config.yaml
num_hidden_layers: 8
hidden_size: 256
n_experts: 24
experts_per_token: 6
d_expert: 96
d_shared_expert: 0
hidden_act: "squared_relu"
moe_layers: [0, 1, 2, 3, 4, 5, 6, 7]
router_score: "softmax"
normalize_top_k: false
routed_scale: 1.95
balance_loss: 0.00648
balance_bias: false
n_groups: 4
groups_per_token: 2
init_std_router: 0.0169
lr_router: 0.00144
num_attention_heads: 4
num_key_value_heads: 4
head_dim: 128
vocab_size: 10601
norm: "rmsnorm"
norm_place: "pre"
norm_eps: 1e-05
positions: "rope"
rope_theta: 10000.0
rope_fraction: 1.0
qk_norm: false
attn_scale: 0.0884
tie_word_embeddings: false
parallel_block: false
init: "normal"
init_std_qkv: 0.0414
init_std_o: 0.0513
init_std_up: 0.0592
init_std_down: 0.0592
optimizer: "adam_hyperball"
learning_rate: 0.00685
beta1: 0.9
weight_decay: 0.0
lr_head: 0.00656
max_grad_norm: 2.0
warmup_steps: 376
schedule: "wsd"
decay_fraction: 1.0
decay_shape: "linear"
final_lr_fraction: 0.0
batch_tokens: 131072
max_seq_len: 256
doc_mask: true
train_tokens: 810800000
max_steps: 6186
dataset: "wikipedia_en"
Below are experts of layer 3 (counted from 0) of a mixture-of-experts language model. Rows are named router (the router's row for the expert), up (a neuron's input weights, with its number) and show model dimensions 192-255. Each number is 128 + 32 x the weight over its row's rms, rounded and kept within 0 to 255.
After each expert's rows: "comes after" lists some tokens at least twice as common just before its tokens as in all text. This comes from a sample of Wikipedia text that the model never trained on. Tokens count by the router's weight.

# expert 23
router [172 147 122 145 203 129 151 106 138  98  88 112  73 129 129 143  47 108  93 139 122 136 196  95 125 155  98 149 170 196  91 133 167 112 132 166 106 118  90 134 121  78  91 141 155 116 160 174 146 117 129 138 119 113  90  88 140  47 122  60 138 119  81 138]
up0 [ 90 154  73 144 179  94  67 118 101 126  94 137  83 130 188 125 190 166 110  83  84 171 151  71 121  96  94 162  96 101 158 140 148 126 153 159 100 120  86 178 102  95 117 146 139 116 105 132 136 102 117 140 183 207 115 121 166  87  98 170 151  97 108  82]
up1 [153  27 119 162 121 199 153 105 100 139 112  87  53 125  93   6 167 108  89 103 120  85 158 154 167  96 150 129 167  64 132 149 109 140 146 151 112 134 170 182 118 111 141  79 101  91 129  97 177 160 158  75 148 133  90 140 131 110 111 158 169 104 110 115]
up2 [107 129  82 141  97 175 100 117 154  82 103 150 148 122 207 132 175 124 180 137 136 125 128 107 142 147 146 120 120 134 101 116 113 161 126  80 168  93 127  88 129 105 149  99 112 135 146  88 122 111  91 129 105 126 146  79  44 133 141 101 137 176 134 170]
up3 [128 194 180 104  79 117 118  84 127 133 104 125 183 102  59 148 127 111  91 100 151  99 112  88 114 125 165  95 137 176 109  71  90 109  98 197 178  83 116 154 168 116 144  41 158 139 124  90 106 138 164 133  73  93 151 176 164  99  74 179 102 134 116 134]
up4 [162  49  98 138 177 121 113 101 149 159 126 188 124 147 164  73 146 165 115 117 114  80 183 181 120 128  84 108 164  66 127 107 114 102 174 163 107 109 114 140 139 133 136 149  54 117 131 154 156  81 163 147 112 107  90 213 149 144 111 151 162 146  55 133]
up5 [120  46 179 108 175 153  64 155 124  85  99 130 110 121 164 100 144 163 176 133 136 104 174 161  96 168  63 118 105 167 161 158 182  78 115 156 106  63  51 117 135  59 184 121 104 131  97 125 130 161 110 158 153  97 146 126 127 159 120  88 144  84 123 100]
up6 [171  97 137  93 117 194 108 101 182 165 145  58 141 158  76 144 118 168  96  83 186  99  61 127 138 103 101 131 145 114 106 119  99 168 110 137 159 139 114  91 170 129 146 109 117 136 135 117 104 153 124 134 149 134 120 110 139 121 142 200 122 163  92  72]
up7 [132 115 137 203 134 127 119 147 190 139 128 113 168 128 141 129 118 118 122 121  97 107 122 117 157  94 138 139 126  73 173 160 123 105 111 129  78  84 152 149 110 143 137  72 115 101 143 102 176  94 140 105 129 123 162 106 181  85 145  99  99  93 166 125]
up8 [146 103 123 129  78 142 112 101 159 150 153 164 131 129 132 130 136 122 139 181  95 123  73  71 146 124 121 163  96 124 140 153 156 152 150 130 103 169  45 125  78 105  93 100  96 113 116 137 130 135 186 116 126 117 186 105 114 145  81 192 163 163 148 125]
up9 [180 102 110 175 131 142  89 138 147 129 118 136 123  92 120 120  91 139  97  95 165  85 173 130  72 103 124  58 133  97 152 217  51 135 125 138  70 107 150 154 134 148 156 174 159 175 121 153  72 130  83 158 175 109 135 119 165 162 152  88 134 115 131  95]
up10 [ 89 184 140 134 128 137 115 161 115  80 160 100  91 147 107  77 191 130 147 165 127 147 123 145 171 173 140  68 114 136 158 139 160 119  82 160 172 128 125 106 150 129 116 133 144 125 171  94 136 150 155 116  98 152 141 158  98 107 128 140 151 128 151 120]
up11 [159  74 204 134 163 151 103  79 106 107 166  24 131 125 141 135 194  84 120 127 139 157 112  57 175 119 148 112 124 148 121 153 105 132 121 174  84 110 122 128 129 187 105  58 121 122  84 115 134  91 161  80 223 139 136 140 205  72 108 137 139 106  85 117]
up12 [126 109 140 211 158 111 142 199 164  94 168 163 166 108 186  99 101 165 174 133 138 147 110 124  96 107 168 138 109 124 134 128 110 130 102  64 145 154 139 108 164 134 170  92  49 130 103 116 179 100 177 161  58 138 114 137 121 157 123  96 186 184 155 161]
up13 [136 130  54 173 116 157 135 102 107 120 198 113 132  83  58 179 160 176 124 162 146 136 166 100 191  82 174 121 106 165 124 107 191 148 111  92  97 156 104  95 146 152 121 127  96 114 103 109 113 134  95 105  94  71 145 164 137 115 127 103 127 172 127 143]
up14 [128 137 109 107 153 190 190 115 164 154 126 132  83 145 130 133 128 171  48 124 112  81 170  82 136  93 150 143 156 102 166 113 115 141 156 151 110 149 124 167 166 126  82 137 155 115 169  96  63  89 102 112 124 172 124 148 142 146 105  98 149 102 122 142]
up15 [175 106  68 129 160 112 106  77 107 184 134 131 116 140  83  90 189 113  85 143  87 137 143 133 146 117  99 128 122  84 125  67 142  90 153 127 194  67 159  97 100 159 127 145 126 171 152 151 126 168 118 157 125 147 106 141 138 166 109 179  98 112 151 117]
comes after: "\n", " to", " a", " 1", " on", " 2"

# expert 14
router [ 93 124 149  85 176 102  99 134 151 206  84 176 111 103 124  80  60  96 113 113 130 135 108  84 177 118  71 163  87  99 127  98 145  76 158 119 163 167 165 107 135 131  92 122 107 145 132 136 123  94 152 136  98 142  91  96 125 115 139 138 120 147  66 149]
up0 [140 162  94  72 107 125 117 170 114 136 148 119 113 135 167 123 126  97 118 134  72 112 137 118 155 145 110  96 150 108 169 169 115 117 184 158 154 149 165 136 120 112 103 148  91 145 101  95 187 165 129 121 137 169 105 130 103 152  89 102  83 160 154 135]
up1 [123 123  96 146 166  87 195 148 150  65 146 149 153 126 186  81 123 110  92  87 104 134 119 109 151 151 118  95 124 137 144 171 121 156 116  48 141 126 141  79 135 125 148 108 148 152  72 142 100 165 112 156 155 146 140 132 148 146 155 130 163 220 143 179]
up2 [146 125 148 149 172 134 112 124 140 121  96 155 120 163 163  89 139 145 121 128 208  73 140 118 171 129 150 109  86 124 169  99  62  86 125 122  80 146 121 173 127 127 182 117 128 152  61 162  91 120 126  95 126 142 156  93 149  40 153 134 107 111 124 133]
up3 [ 81 171  70 178 136  73 113 193 226  77 151 173 141  22 161 110 117 182  87 102 117 118 150 104 144  71  87 160 133 177 144 135 130 144 127 196 128 129 117 172 158 164 157 138  96 184 121 140  85 111 154 117 138 100 128 101 143  77 129 130 153 127 155  60]
up4 [ 76 165 141 125 101 167 164 187 125  88 127  53 105 163 129 137 145  92  50 101 171 109 150 111 184 128 194 143  90 147 170 146 133 216 127  73  96 120 126 147 161 124 176 112 123 147 203 133 119 161  93 170 127 141  77 127 129 124 161 160  90 125 182 128]
up5 [173 109 126 155 145  81 131 158 104 222 132 180 120  77  89 162 188 169 152 143  92 158 124 107  87 130  98 100 129 158 103 144 149 136 133 161 112  96 155 115 143 172 134 145 103 130  78 157 175  88 127  95 165  87 132 119  82 180 149 172 104 146 158 151]
up6 [141 140 119 143 112 167 144 136 168 167 159 182 141 147 136  97 108 201 108 167 156 106 113 103 127 109 134 172 155 125 111 121 121 162 150 157  79 123  89 122 183 124 106 138 169 201  87  95 137 144  95 161 177 120 150 103 136  82  94 141 150 120 172 133]
up7 [203 136 153 124  90 109 183 102 115 146 114 124 142  62 167 132 105  65  72 114  94 171 165 115 154 140 104 157 144  99 109 168 173 124 105 170 154 129  61 132 134  96 116  84 139 112 153  54 156 145  74 160 138 138 134 120  63 150  89 161  69 124 113 137]
up8 [106  48 111 140 150  99 137 129  75 154 113  57 135 128 110 130 153 122 114 108 107  73 130 156 139 116 108 178 122  90 135 136 147 168 138  99  93 124 130 169 120 121 157 153 116 112 134 119 140 123 159 112  94 128 139  99 160  84 119  87 209 208 100  64]
up9 [102  94  66  77 116 169  44 145 116  98 102 101 155 156 120  86 129 134  99 160 159  94 100 163 131 142 142  86 183 124 166 154 103 129 155 140 150 124 151 100 119 161 180 107 128  97 129 131 118 174 157 152 130 186 123 172 152  64 112 136 168 122 197 159]
up10 [ 68 100 100 142  96 142 138 131 129 138 115  62 122 193 103  82 147  90 103 133 127  81 138  80 156  43 136 134 109 153 117  80 151  79  88  99 127 106 125  86 163 151 130 127 147 165 120  98 169 141 156 147  79 128  90 114 113  71  75 169 122  94 153  97]
up11 [166 128 142  54 145 127 130 141 121  95 174  46  97 104 173 121 143 154 110 149 106 140 111 123  98 109 153 119 133 139 113 113  99 137 139 152 180 114  62 147 173 155 169 119 107  84 104  90 203  74 142 120 101 162 131 129 184 135 134  89 107 108 128  67]
up12 [ 85 171 106  98 123  75  86  99  89 121 138 136 164 162 177  95 106  77 123 121  41 110 129 178 163 141  62 140 134 144 109 147 152 116 137 131 144 115 111 126 102 114  90 134 169  69 122 102 124 173  91 101  71  90  63 154  66 136 178 137  74  96 121 118]
up13 [123  74 153 124 133 121 156 129 159 136 110 180  95 157  79 136 145  97 151  88 149  68 115 128  55  82  98 143  99 191 137 150 107 103 114 135  88 198 185 202 152 179 112 137 156 120 103 102 172 113 102 123 146 116  92 167 106 134  75 138 124 158 107 137]
up14 [180 110  70 102  98 148 150  99 153 139 103 187 154 145 127 103 127 169 107 149 136 144 120 161 124 152 178 125 158 131 118 167  89 140 125 116 154 166 120  50 102  85  85 129 111 152 143  82 101 164  90 123 140 105 157 141  76 175 100 163 140 169 112 132]
up15 [ 78 138 133 127 130 115 194  96 131 110 123 130 116 147  85 134 153 115 161 126 135 168 102 160  69 144 151 144  75 143 114 119 100 120 148 111 117 138 102  86 182 125 188 145 171  83 117 158 156 161 154 223  82 134 129 201 107 122  81 110 155 203 115 144]
comes after: "\n", " of", " in", " is", " as", " List"

# expert 9
router [160 136 107 139 121 135 110 111  66  93 134 157 101 119 178 123 152  86 118 137 169 138 209 167 108 138 121 196 159 129 134 155 121  77 129 158 107 139 126 109 123 123 158 103 143  80 145 146 116 123 121 169  76 126 135  95 121 189 104 132 112 148 127 161]
up48 [186 111 114 125  87 190  96 137 123 126 143  82 114 161 161 134 183  94 115 137 113 167 116 125 174 151 185  92 120  95 104 129 121 175 119  85 101 157  57  79 168 192 125 119 109 138 108  41 159 176 111 210 155 125 156 105  59 113  67 139 114 120 186 111]
up49 [165 137 164 118 134 134 134 110 141 107 178 161 137 108 126 102 143 142  87  52 152 112 128 127 154 152  69 151 149 117 123 152 125 135 108  56 151 181 176 157 114 128 163  83 117 158  97 164 115 158 135 149 130 107  79 177  80 115 112  87  98 130 149 126]
up50 [ 75 157 185 123 116 134 122 143 147  87  93 145  98 165 162 103 148 113 104 106 102 172 136 150  82 138 134 120 135 102 113 142 114 146 142 105 138  94  93 107 157 158 164 106  57  92 161 104 136 161 206 174 100  96 145 216 111 117  62  88 186  91 155 164]
up51 [185 136 129  54 183 111 164 105 171 150 185 123  74 150 115 110 150 209  97 130  60 121 124 120 126  92 152 141 121 146 157 123 234 158 146 101 100 153 117 159 108  86 196 130 161 121 131 150 227 216 103 118 124 158 148 158 161 138 117 115 155 169 138 161]
up52 [218 226  75 144 107 146 150 147 132 144  99 107  78  84 113 104 160  88 162 122 138 127 164 135 113 118 130 100 115 100 179 159 129 191 155 152 141  84 151 144 143  81 152 148 131 173 105  85 102 109 218 140 180 150 137 116 128 118 128 155  89 154 101  84]
up53 [153  73 138 189 117 137 107  86 140 129 173  87 101 114  95 115 133  75 129  91 121 119 201 105 122 167 140 134  55  74 197 195 119 114 124 170  96  84 166 112 165 114 159 131 151  85  86 135 119 154 138 157 171  93  94  86 161 108  53 136 106 174 136 102]
up54 [151 107 110  95 168 205 159  95 121 127 106 166 170  36 121 142 153 125 153 107  90 103 141  76 115 125 209 142 140 106 107  59 159 162 133 163  63 157 128 159  83  71 107 143 211  77 131  97 149 163 150 106 128 148 101 130  93  65 169 173 105 136  33  70]
up55 [ 33 157 103  52 143 170 177 167  71 162 132 100  82 150  73 112 117 136  92 102 171 111 142 132 177  32 109 147 117 111 143 168 106  92 134 118 109  93 100 135 176 153 148 130 136 125 136 172 153 138 124  83  98 144 136 146 171 152  91  76  86 174 150 132]
up56 [121 165  79 131 130 140  88 142 140 103 151 149  85 140 102 111 167 145 148 113 158  72 164 118 117  89 101 123  80 122 131 136 129  76 195 153 113 119 144 185 128 181 116 174 173 144 109 139  93 155 108 146 161  81 121 138  66 187 151 119 161 126 126 108]
up57 [153 122  96 127 109  72  92 187 125 103 140 145 144 140 129  23 164 190 121 171  70 127 114 165 126 171 134  80 132 176  90 137 136 101  97 160 150 160 111 111  89 129 119 192  61 125 166 158 100 128  91 159  99 108 105 153 111 135  61 130 140 220 120 136]
up58 [108 108  95  71  94 121 152 135 133  94 124 101  99 129 113 129 189 141 129 167 131 161  78  83 182  77 174 152 104 114 167 128  93 144 158 172 147 193  89 155 210 173 104 136 150 128  52 166  95 143 109  66 152 166 113 140 130 110 164 114 102 115  69  95]
up59 [149 101 121 131 133 107 105 175 121 124 151 216 178 115 159  86  94 112  39 127 137 136 155  52 135  92 109 132 129  85 156 129 140 120 202  85 112  77 148 130 194 158 122 143 131 105 104  91 138 115 138 104 128 107 104 145 163 116 122 121 183 102  84  96]
up60 [157  81  67 167  89  69 135 111 128 127 181  66  68 133 157  98 130 145 112 148 136 132 118 162  96 178 139 136  85  98 146 106 149  97 133 119 222 144 129 101  76 109 114 159  95 172 148 102 164 146 168 139 193  74 149 159 155 145 134  75  81 145 126 106]
up61 [111 125 139 145 123 144 165 141  82 105 161 170 112 138 109 163  87  72  91 133 148 130  98 153 140 139 135  90 139 123 152 142 114  61 149 150 162 145  95 143  57 159  80 133 105 161 105 116  96 128 149 132 109 162 124 156  92  98 172 121 120 154 117 135]
up62 [130 109 126 108 143 120 132  70 139 134 142 170 131 158 158 100 165  84 119  73 128  78 129  88 114  41 135  63 150  94 116 122 148  94 131 121 103 148 151 128 144 126 114 121 119  82 119  98 143  72  85 140 144 120 139 132 165 163 153 165 174 128 168 154]
up63 [ 95 148 138 108 136 131 154  80 122 177 133 111 158 143 116 137  76 137  94  90 187 135 166  71 176  98 158 163 183 100  61  92 129 176  85 181 120  99 110 126 140 161 196  97 127 182 112 129 148 127 101 105  92 100 110 155 137 156 126 146 141 140 109 152]
comes after: " the", "\n", "|", " The", "The", " his"

# expert 3
router [136 139  90 138  98 135 130  87 100  93 131  72 194 144 124 132 180 109 147 133 108 162 201 133 134 167 109 174 116 124 121 126 148 182  88 156  83 123 140 111 110 131 154 181 167 104 115 165  98 206  96 129 155 170 146  84 108 165  84 120  64 204 147 135]
up0 [139 119 112 136 174 139 134 126 196 125 228 162 109  58 142 104 112 150  92 122  97 158 184  83 137 155 110  89 148 219 189 108 127  88  75 136 149  91 106 138 117 111 163  95 160 106 161 146 156  82 137  98 156 117  52 153 153 100  67  96 166 125 127 133]
up1 [140 116 101  88 122 124  99 138 195 104 139 134 129  86 145 125 154 134 136 107 140 118  71 172 166  99 120 123 134 134 150  66 115 168 128 135 112 152 152  77  92 142 130 122 130 108 184 111 140 172 122 134  84 178 187 139 141 127 152 141 180 179 165 168]
up2 [ 62 113 105  71 220 152 138 137 113 133  71 160 122 157 136 103  97 142 118 133 101 150 151 144 156 101 148 146  60 100 150 129  98 114 152  89 157 117 140 109 157 146 107 122 129  97  94  90 117 164 127 110 125 150 149  95 141 117 108 115 176  69  98 158]
up3 [137 151 142 122 125 118 104 122 121  91 160 126 160 124  85  85 185 134 180 125 104  99 154 131 113  89 110 160  95 146 127 112 162 137 106 134 157 154  85 148 102  96 188 117 109 132 105  75  55  94 175  79  90 112 136 202  94  89 106 146 113 127  79 147]
up4 [146 119 128 145 110 136 108 162 131 177 150  83 156 152 103  93 124 120 123  92 210 132 124  44 110 118 115 131 125 105 124 116 156 135 117 102 155  96  90 128 133 148 128  85  88 126 131 112 148  98 156 105  79 117 117  50 137  58 131 128 124 100 119  99]
up5 [ 57 116 100  88  87 160 115 121 142 142 140 155 111 158  59  98  87 119 185 135 122 158 210 133 161 113  80 186 152  92 130 134 127  93 145  85  90 152  86  96 152 173 103 120 116 179 201  82 136 143  74 146 172 119  86 194  87 127 103 151  99 113  88 135]
up6 [ 65  94 139 194 175 121 107  83 153 155 139 123  75  51 134  82 127 109 143 126  93 139 132 131  88 173 121 134 139 163 128 113 127 132 120 149  98 119 176 124  52  73 135 131  98 147 159 100 138 153 112  97 140 135 154 189 155 159  96 155 170 114 126 171]
up7 [134  84 104 161 147  93 167 105  98 169 172 128 131  56 105 121 137 189  97 114  72 145 123 107 134 127 105 120 226 102 122 107 128 165  72 159 146 117 168 126 124  92 106 164 128 108  94  99  82  88 187 143 125 141 125 121  91 157 114 166 161 184  82 140]
up8 [148 130  99 104 149 165 122 132 120 208  92 123 101 103 100 114 115 163 110 135 159 101 166 105  83 152  93 101 170  54 119 102 131 163 169  83  93 109  94 151 167 103 104 162  82 106  87 125 172 108 134  63 140 117 110 132 128 137 147 118 134 148 171 141]
up9 [130 117  95 135 135 140 188 124 134 143 138 131 105  95  88 163  75 118 100 121 139 118 134 130 147 159 164 119  82  94 157 130 150 117 130  95 145  97 111 179 140 126 192 122 158 140 114 146  84 184 109 167 170  77 130 128 116 108 134 172 151 104 110 109]
up10 [136 116 178 123 148 135 168 136 162 144 180 131 133  83 138  99 180 132  96  83 130  96 124 115 160 116  99  51  66  93 152 118 107 192 109 115 111 163  89 148 118 146 165 136 139 129 135 166 114 165 141  67 184 100 152 173 148 130 110 136 146 100 116 133]
up11 [148 118 115 181 104 129 114 166  92 171 145 133 158  93  95 129 127 181 141 179 135  65 114 121  87 145 139 163 119  79 158 106 137 165  65 121 108 125 160 158 141 170 138 156 125 185  92 117 122  70  61  66 115  92 114 150 154 105 141  68 148 161 140 125]
up12 [ 84  84 158  97 100 167 124 115 116  81 132  96  95 164 191 171 130 125 138 185 123 106 165  91 140 104 183 111 122 156 168 108 159 142 178  86 101 120 125 159 108 196 120  89  76 160 158  77 119 172 158 117 103 176 132 155  81 129  71 125 136 150  78 165]
up13 [228 133 144 123 112 123 113 101 117  82 105 151 120 135 124 160 135 201 146 147 133 119 187 113 134 153 147 141 111 165 109 169 100 129 128  84 137 110 136 154 116 140  90 123 153  94  90 110 134 191 139 130 165 115 158 123 140 144 119 140  94 113 108 125]
up14 [124  83 110 116 150 189 170 134 132 118 104  93 108 126 141 168 112 124 115 110  92 168 187 135 107 138 135 117 171 124 133 146 189 122 196 117  54 135 123 146 130 120 229 102 126 123 142 149 171 182 121 161 113  86 109 125 122 142 121 115 115 177 155 166]
up15 [154 175 113  82 111 164 179 127 102 156 109 111 145 179 145 151 149 159 138  95 137 131 152 171 111 107  85  63 128  95 127 161 134 111 180  83  90  83 163 174 120 152  97 111 144 123 122 111 108 195 105 127 178 154 130 117  96 146 153 153 113  81  38  67]
comes after: "\n", "-", " \"", "|", " (", "=="

# expert 1
router [142 187 118 120 117 125 123 150 121 118  83 160 139 153 131  96 148 140  96 145 113 124 111  93  96 130 111  94 134 174 104 114 112 142 111 100 125 117  94 125  99 121 157 155 116 179  78  89 123 191 153 151 179 157 178 110 103 154  32 136 124 123 168 100]
up0 [112 159 115 111 139 135 137 112 148 100 118 166 117  50  75 137 131  91 195 102 138  90 121 100 133 140  95  98 100 131 131 114  81  90 150 102 126 137 180 105 115 163 152 110  75  85  68 159 152 160  81 148 159  95 139 122  85 121 175  59 152 111 174 204]
up1 [164  64 130 190 130 102 203 116 109  86  71 120  86 100 156 113 159  36 151  99 148  78 109 125 205  99 144 119 142  41 159 160 138 144 122 137 128 167 145  92 113 107 117 133 126  35  91 117 107  94 146 117 121 128 132 145 115 127 129  72  98 118  97 110]
up2 [135 141 120 119 133 143 178 102 148  80 137  59 127 149  36 118  88 141 152 142 147 141 108  95 113 169 147  88 101 122 118 145 110  91 152 124 155 109  85 194 164 170 124 167 198 155 140 170 145 139  58 158 136 145  87 151 212  87  86 124 115 106 146 109]
up3 [ 95 118 123 165 100 107 128  96 146 127  60 196 122 109 162  99 175 108 126 121 181 190 121 176 128  85 124 125 144 119 129 119  92 165 116 181 174 114 127 154 112 121 157 157 120 169  74  89 132 130 178 113 134  70 148 103  95 126 133 118 160 124 151 149]
up4 [112 114  91  85 112 165 173 104 162 182 129 152 112 118 136 111 169 188 195 115 161 105 134 132 105 167  95 137 126 112  76 105 135 107 188 160 126 115 152 167 188 116 105 134 162 144 113 128  87 109 136  85 140 107 131 158 150 135 155  93 126  87 205 122]
up5 [168 127 154  76 119 124 103  65 109  94 117 123 168  68 182 126 155 132  69 127 125 147 119 132 139 113 157 167 136  53 135  89 114 108  95 136  43 136 156  93  97  93 157 123 117 168 108 153 169 134 164 120 110 102 103 117 134 135  92 175  77 102  81 195]
up6 [124 162  79 105  92 181 121 171 101 150 120  78  89 154  98 141 135 135 125 148 149  73 133 143 124 108 143 160 147  65  81 105 144  96  40 150  86 117 105 118  98 122 123 127 111 123 134 101 123 125 131 151  34 109 140 120 165 118 156 149  91 153 162 157]
up7 [179 128 155 188 124 140 149 159 163 129 133 150 174 135 112 166 160 100  75  85 177 161 154 108 153 134 159 185 112 144 125 144 155 117 144  87  87 118 200  52 101 126  95 126 117  40 146  98  62 123  95  96 140 154 135  75 105 107 100 212 142 123  89 111]
up8 [113 144 130  62  88 152 125 114 129  88 110 116 161 161 101 112  75 134 158 127 160 108 116 111 114 127 115 131 156  74 117 147 122 103 138  70 124 111 114 187 112 118 103 141 148 155 156 165 129  71  90 203 104 116 110 188 103 102 146 162 109 140 206  96]
up9 [123 143 122 140 136 172 125 168 199  30 169 133 178 133  51 134 123 107 131 152 176 101  92 137 137 159 166  96 103 132 113 117 125 173 133 170 163  89 176 122 130  99 134 102 172 146 101 132 166 116 104 127 121 135 105 103 121 107 131 182  95 178 133 161]
up10 [100 104 174 119 108 197  62 141 129  68 136  66  98  97 128 173 184 137 198  70 124 181 125 148 116 119 170 136  85 135 154 101 164 186 195 132  80 142 118 144 175 157 181 102 109 128 112 103 119 117 148 161 135 134 123 142 167 104  71 131  84 138 152 128]
up11 [157  72 111 160 136 186 126  54 150 128 171 136 150 135 113 157 169 152 160  96 167 112 103 142 238 100 112  82 109 172  82 105 162 180 122 103 124  96 168 123 140 187 154 128 127 120 183 175 124 123 132 185 133 132 153 123 165 148 152 103 126 131  97 113]
up12 [136 132 105 137 159 157 152 157 110  77 178 150 149  64  99  97 150 103 142  96 104 128  98 139 119  83 136 108  75  84 191  87 124  97 117  74 161 132  82 177 158 163  87 162 114  93  61 128 165  70 139 141 164 126 168 166 162  81 196 146 125 103 118 182]
up13 [157 130 130  85  84 170 192  52 134 147 123 135 125 164 179 163  83 132 103 135 171  92 141 149 169 123 198 124 133 139 106  73  66 147 118  86 158 129 167 108 171 115 102 109 117 147 125 106 153 145  91 113  91  90  65 122  86 134 146 131 170 176 118 188]
up14 [ 57 158 132 144  58 118 119 187 155  59 155 118 158 155 106 108 126 132 170 112 113 174 112 122 117 100  91 135 116 130 139 114 181  81 159 135  86 183 154 157  97 135  77 162 120  99 155  89  69  87 114  94 113 160 123 151  84 147 106 129 124 124  65 101]
up15 [178 122  60 131 174 118  82 125 184  83  98  93 106 116 147 106 130  93 202 116 108 130 111 115 153  88 116  96 172  78 138 122 125 111  59 103 129  90  60 152 160 146 131 117 136 149 136 147 165 119 140 123  87 160 161 227 148 159 153 157 163 105 156  79]
comes after: " the", " of", " a", " for", " his", " The"

# expert 22
router [165 114 123  74 157 165 186 143 109 100 183 176 121  92 113 158  85 128 149 153 187 158 100 118 102 107 159 125 138 112 120 139  92 139 154 123  85 155 141  93 123 157 164  95 167 137 161 103 156 100  66 161 115  80 130 153 155  54 209 169 126 122 115 105]
up0 [157 114 169 109  91  98  20 107 139 159 156  93 148 151 137 163 103 130 102  78  68  79 118  96  68  93  82 131 144  96 104 182 136 154 106 199 129 125 132 128   6 116 141 118  76 121 147  68 135  91 179 139  89  77  91 163 145  80 121 121 162 138 134  87]
up1 [ 92  93 171 132 139 111 135 112 133 126 116 156 192  95 135 125  99  91 118 114 133 109 153 100 109 103  88 139 139 148 124 140  71  97 116 133 154 145  88 118 160  80 145 161 168 158 129 170 112 105 152 156 174 113 123 146  53 172 113 103 186 109 128 169]
up2 [146 114 172 168 148 103 131 101 163 115 124 184 108 189 148 101  91  85  73 104 149 100 181 137 160 122 108 113 130 137 158 138 123  58 151 156 176 111 103 160 122 104  40 145 160 116 134 150  63 191  62 106 124 138 100 114  68 108 148  86 118  84 120 154]
up3 [153 150 123 103 168 127 166 150 100 116 133 143 154 132 155 149 137 130 144 118 138  85 107 137 139 146 101 159  91  98 159 103 148 136  86 104  74 113  76 147 159 150  72 131 223  75 115  95 139 182 100 113 134 171 125 172 151 128  96  26 177 128 120 116]
up4 [122 127 124 129 160 124 136 122 143  88 124 140 137 176 110 138 150 141 125 123 131 146 103 139 155  86  74  54 100 137 144  91 130 107  91  86 103 149  95 109 124 177 135 148 133 168 104 116 177  80 116 171 159 128 177 164  51 186 101 138 168 154 126 117]
up5 [159  93  36 125  76 144 134 150 129 123  92 138 126 118 174 116 132 167 113  89 115  80 129 177 173 114  46 150 195 145 188 139 150  88 148 138  97 107  62 138  90 122 155  95  83  82 121 114 146 171 122 130  90 105 151  66  88 150 132 110 163  77 138 151]
up6 [ 48  98  89  95 126 121 163 133 156 107  99 155 158 123 136 160  87  86  87 113 121 161 167 166 141  45 125  82 123 151 185 136 153 176 177 141 128 110  37 185 155 126 113  60 129 114 130 126 125 105 133 115  97 104 147  60 123 104 127 138 147 172 122 102]
up7 [143  80  76 181  98 160 161 124 140  98 105 121  92 121 128  62 164  74 132 108 133 120 119 209 104 157  73 145 136 187 134 122 150  91 137  75 157 151 117 113 105 159 156 193 156 141 111 138 129 111 131 144 126 170 143 164 132 134 126 165 137 104 106 163]
up8 [110 140 173 115 181 173 161 134 199 160 156 164 164 144 191  92 116  74 125  93  86  78 108 154 142 116 100 130 134  89 139 120 154 181 106 138 132 132 130 160 140 131 103 117  63  93 134 207 165 124 135 104 179 199  66 154 153 148 165 150 198 158  74 156]
up9 [ 88 125 102 130 147 132 138 112 170 166 170  99  64 152  78 130 121  95  98 162 161 132 144 163 142  85 165 115 122 209 109  77 117 146 147 178 105 183 103 137 112 109 128  95 146 186  75 112 160 160 173 184 138  84 155  94 166 202  84 124  89 156  85 131]
up10 [104 108 147 142  78 117 127 103 134 125 104 166  66  99  96 114 153 151 164 115 164  75 117 119 150 129  84  87  61 165 159 109 118 165 126 149 155 157 134 171  59  83 149 118 181 166 162 118  97  98 126 164  93 102 114 141 101 194 103  93 135 131 164 126]
up11 [134 160  67 109 164 116 125 117 126 109 109 110 103 174  92 101 224  81 115 125 156 132 135 144 170 136 133 153 113 217 141 142 142 119 145 120 111 108 106 102  83 128 149 130  72 129  92  87  96 161 169  88 155 188 111 141 120 143 123 110 173  87 141 115]
up12 [104  41 151  88  89 155  81 165 180 107 173 119 170  89 152  97 142 132 138 112 129 100  99 152  64 124 104  71 105 129 130 106  82 166 111 178 177  94  64  69 209  93  83 230 134 125 173  96 149 124 145 140 145 134 169 149 141 145 116 196 225 140 213 118]
up13 [163 146 127  89  93  78 159 156 145 119 112  88 189 124 118 147 111 131  83 146 150 119 107  90 172 128 173 161  93 124  78 143 151 109  29 142 101 111  66 133 119 144 129 150 125 164  93 135  82 156 174 133 100 179 154 170 101 198 124 151  87 150 185  93]
up14 [139  93 147  91 108 142  97  88 116 138 141 110  86 149 128 122 146 111 172  76 142 136 118  70 115  83 143 228 162 103 119  32 138  79 140 109 135 144 129 130  80  95 200 137 152 146 163  76 116 142 117 149 151 130  97  87 129  95 146 175 137  99 135 159]
up15 [184 128 143 204 130 156 100  51 116 116 200  95  51 176 152 135 140 128 127 110 152 144 156 101 106  89 153  46 133  76 110 121 127 172 115 181 141 168 111 151 107 163 146  96 170 103 109 114  85 146 134 155 118 109 109 145 146 128 113 160 108 107 107  93]
comes after: ",", ".", " ", " No", " St", " D"